{
  "n_layer": 8,
  "d_model": 256,
  "n_experts": 80,
  "experts_per_token": 2,
  "d_expert": 320,
  "d_shared_expert": 0,
  "activation": "swiglu",
  "moe_layers": [2, 4, 6],
  "router_score": "softmax",
  "normalize_top_k": false,
  "routed_scale": 16.6,
  "balance_loss": 0.0113,
  "balance_bias": false,
  "init_std_router": 0.0319,
  "lr_router": 0.000521,
  "vocab_size": 19498,
  "norm": "rmsnorm",
  "norm_eps": 1e-06,
  "tie_embeddings": "early",
  "optimizer": "adamw",
  "lr": 0.00154,
  "beta1": 0.9,
  "beta2": 0.98,
  "batch_tokens": [32768, 65536, 98304],
  "seq_len": 256,
  "train_tokens": 302400000,
  "steps": 5137,
  "dataset": "wikipedia_en"
}
Below are experts of layer 4 (counted from 0) of a mixture-of-experts language model. Rows are named router (the router's row for the expert), down (a neuron's output weights, with its number) and show model dimensions 0-255. Each number is 500 + 40 x the weight over its row's rms, rounded and kept within 0 to 999. Numbers have three digits each.
After each expert's rows: a language model's description of what the expert responds to. This comes from a sample of Wikipedia text that the model never trained on.

# expert 55
router:526501581460544514543514527507604544559501443471458471561453446456492531526444543512542550521498538578506505404450493474505489507478534438418498437488455468493515537447491474479452481519584486466541564486492520554423531412481475496576532476525503530471481504582464469575451524495437537494452562483528571554523476460505467502544493442504460426557530521518515495480503470466529470436471504566488496493528456477528502511458502527470523522419482481472510474507496555492511462489459506535442438526493449452471433439459518476466518531510498532549526503473519574414403483523530537466409524452450477487500557562513477508478543455519514559486483495516495518503413497544447496536541458516494507599474472543488476507457575477562547530555469554561479455536485543544502516494435514
down1:457458551446489459426460477532549543537547473503402505587488479458562519587551505503506574551491444493498428420520464491484569543473499519494518451470504492495574488496491494484560442492525516536479543510523483514510475473554495381515483488587491529516550478446550430460482537472429488525461471523523507560498538431519450510493499483573495513493552441572543522459519473449545448488519531482472508541551557475460512522554550472485466432436474406408489537575498482539479541478452517504469486509430509442503566495543463419539506504545435454489451522434511445487483458544495532482567496505504539523425439499501506525549507505462500551467511503501542578499459477456485449529456473484500477486436510535480533530490501505525517562532509482537560442512536567536537558476574488
Description: Paragraph and list breaks. Double line breaks, list dashes and heading equals signs that start a new paragraph, list item or section.

# expert 33
router:483525521540498474487513552521432471538532546470420493456483563518552441511580500489516459467521475532462401490487441484443573505430485515530491441510414484501458544503551479503485471501514573558421566494528452537568489431494518549539485553446501532526442528496461546449572521566548527508565477507504483492478507472502482503542460549454526486570486490479542494562549527492486466573499545484481490534475473539501486539430562512513506509546488476419490556479483519519572472482520494496559426543492509491518515455524514586592474403469468475500531466471511508572525468475567548545579557513470490537500495412517543532435427544398475501553558495484459502507510465547594524460552494538475554425500534526520533498540503458531471519501491484502553501466474500504472515415468489
down0:506480562438457523458509475474474472517473469501515542573431539537447420504510445513549612464507573566456510562490524547540470490551565541483538547527568501520508490544511493480528427488601471499493428463508520507531581426487503456534494454451505467482431493459451550461458497490488456477484457528500496501546505499447526470578495468495566437504490510482551535433501490532552561510531455480475609522588463504508379457488493523443434524485447490534552507508422469504496511568487534510460448442547512426519467514522496480465503526512369475517500527489534549553480514443530515482517497480537497498458512543573565474462517544525479538449501555481531442501436479463518498524486492471480430505493528470504582455525459449500485470468502514557461520512489529461450557515543488
Description: Verbs and prepositions in narration. Main verbs and following prepositions in narrative sentences, such as won, took, received, including, against, into, over, usually before an article.

# expert 16
router:465486519507429485452494491432544486499557444520460507482493568527499464524476533506520471441516544481472489477531515505535505470457495470546426467563478515466451500498533480477532458524566546485488546543540486533526498514544498498450448523521529518464565461453520496475491515478525612454549444492468480559466458487519449433508509519445501520545526528547479498534553493524467516599479541552466471489477472487505515550478559534489490518503498518402520515523468543541574554487526504498504405531408451525494497483473483583509436415498538535412472476433539522471523456496533531537601460536478586497495498416511576468470439512375479550551572494529507486524549443487525531491602485523430510489533560546507549548532520476483441452444514463494472464458430498535479479440478548
down0:463568537593440579489441543414538479555546496553512520508491547521539454465487452579512538515452531526465608491468455522477529548467493526509482433558459529520472528511471509565530497517485561450477491449403454527553431482472617512489490472532496585481480482480468580551484544529484531395497558458543522510452499526463477558520430448519502467507496476515502469503447527522463541510489492468532604512428402485514547474496466467452452500524540516501556507548539513446537427502499505514545465521512538532539504488467488544467458550468575461468536599474487490483504531452535528469601504540450513578517477514473480481523497510541528467517502411473478562505470489493491496531508498479519483456470558483512494524522560521502474470532493448596459508468512472424484500509508520
Description: Verb-linking prepositions. Prepositions and infinitive to after verbs or participles, such as sent to, caused by, experimentation with, against, between.

# expert 20
router:523514463520471457483508524482502476420490537537463464440456618520554513532524544498531483575473533564501487528568399549507471570497476524581486521525421523468479523453481537511539474496517514501442581527496510486502545536582504459469501526514469564498511576475487543548546493494452540448519442558543446477470485532556476458494515583521475448499502539521521442502534513440474533576491562521546513514454521435478520518530534525494452497507468509391506518508439526542565525513538470511432400445498373577472476454472542559543541580445484554475511523449514576489504516494494470555545488487499438507422515509453540460449403466489549548494503511563508494489488457477506543473499536536504520485564490473498476468540488529545500503479498437511586539456487488476517474520503524
down1:471476545545463524466485506538514391461498538506526485510471473512472503406462522420536443494523556509494546496521481502507547578478474513497468514479465460523452488493468467528516516491493609556506499489568466541498548477442530506474567454562428420497546491500511516521572536491437505548432552513496606440415485462441507508482403454513496531506433397533563513482472510575480475508533516458525481485464535488478533468506526516505533532543516496446556489500561501513496496513457416500506474507459455479592439519503477493504495555502543511564408504485486504494531439486525479516476580455440425558456463503498544442478525501508460588503531491506541519498466520460399510436494478562552522548455524449537484404482519527456492545459512578524564510522478512469519458522510464
Description: Event-linking prepositions. Prepositions after verbs or nouns introducing dates, events or objects, especially on, of, during, following (interrupted on, after his resignation).

# expert 51
router:480501545462522559491471444541519474459522485497471557557538428487454494525495434501493466512417526526438527532481484505480464544517537519510443467445509468512473492560530514478514469456452508452549560581492425548506452511466480511547588499452526481510496502452587493482494471451468465499486508501488524474436590495510519562552492472473488534518497534532392442472533442533468499476471448509530471451487481468527498484437508511488488500521521486546579503480538518457500511557526535538570438483549528556559568533537496448507532530471579550490430532519580541571499596474535509475444432450420571528500519466484517564519551501414461458581463477464510530492513464467530488509510465429550473518501525482481522573432427532479552506488475435502549540519480389506451529523566502
down1:527604524485424533446490480508525517481512484496522439520502524481435506420502448530546510568490481546421500459531475555505457534457487471599497501473513552467521488543395444555471413467431534505485509397487517471556523507551484497476491576458500522520562492450451582499522492490450467525499503491480529554511433477520485521408544495507541486506543470566470550568522460500497448419484441529543533497495527474558509480458478512493443530613538508482426514485513455454544509507539549477510515460479456502472437463532518506489457515515513450516529480506528502526447514491528548454580480491494583450523455484552538505456501478510464477547461491547495452481444457449474478548546438515553513533518583563543492522477483542492509423468483437439490478479482434541451502416571476
Description: Infobox field punctuation. Semicolons, line breaks, colons, degree and minute signs, and digits ending infobox fields such as release dates, coordinates, elevation and classification.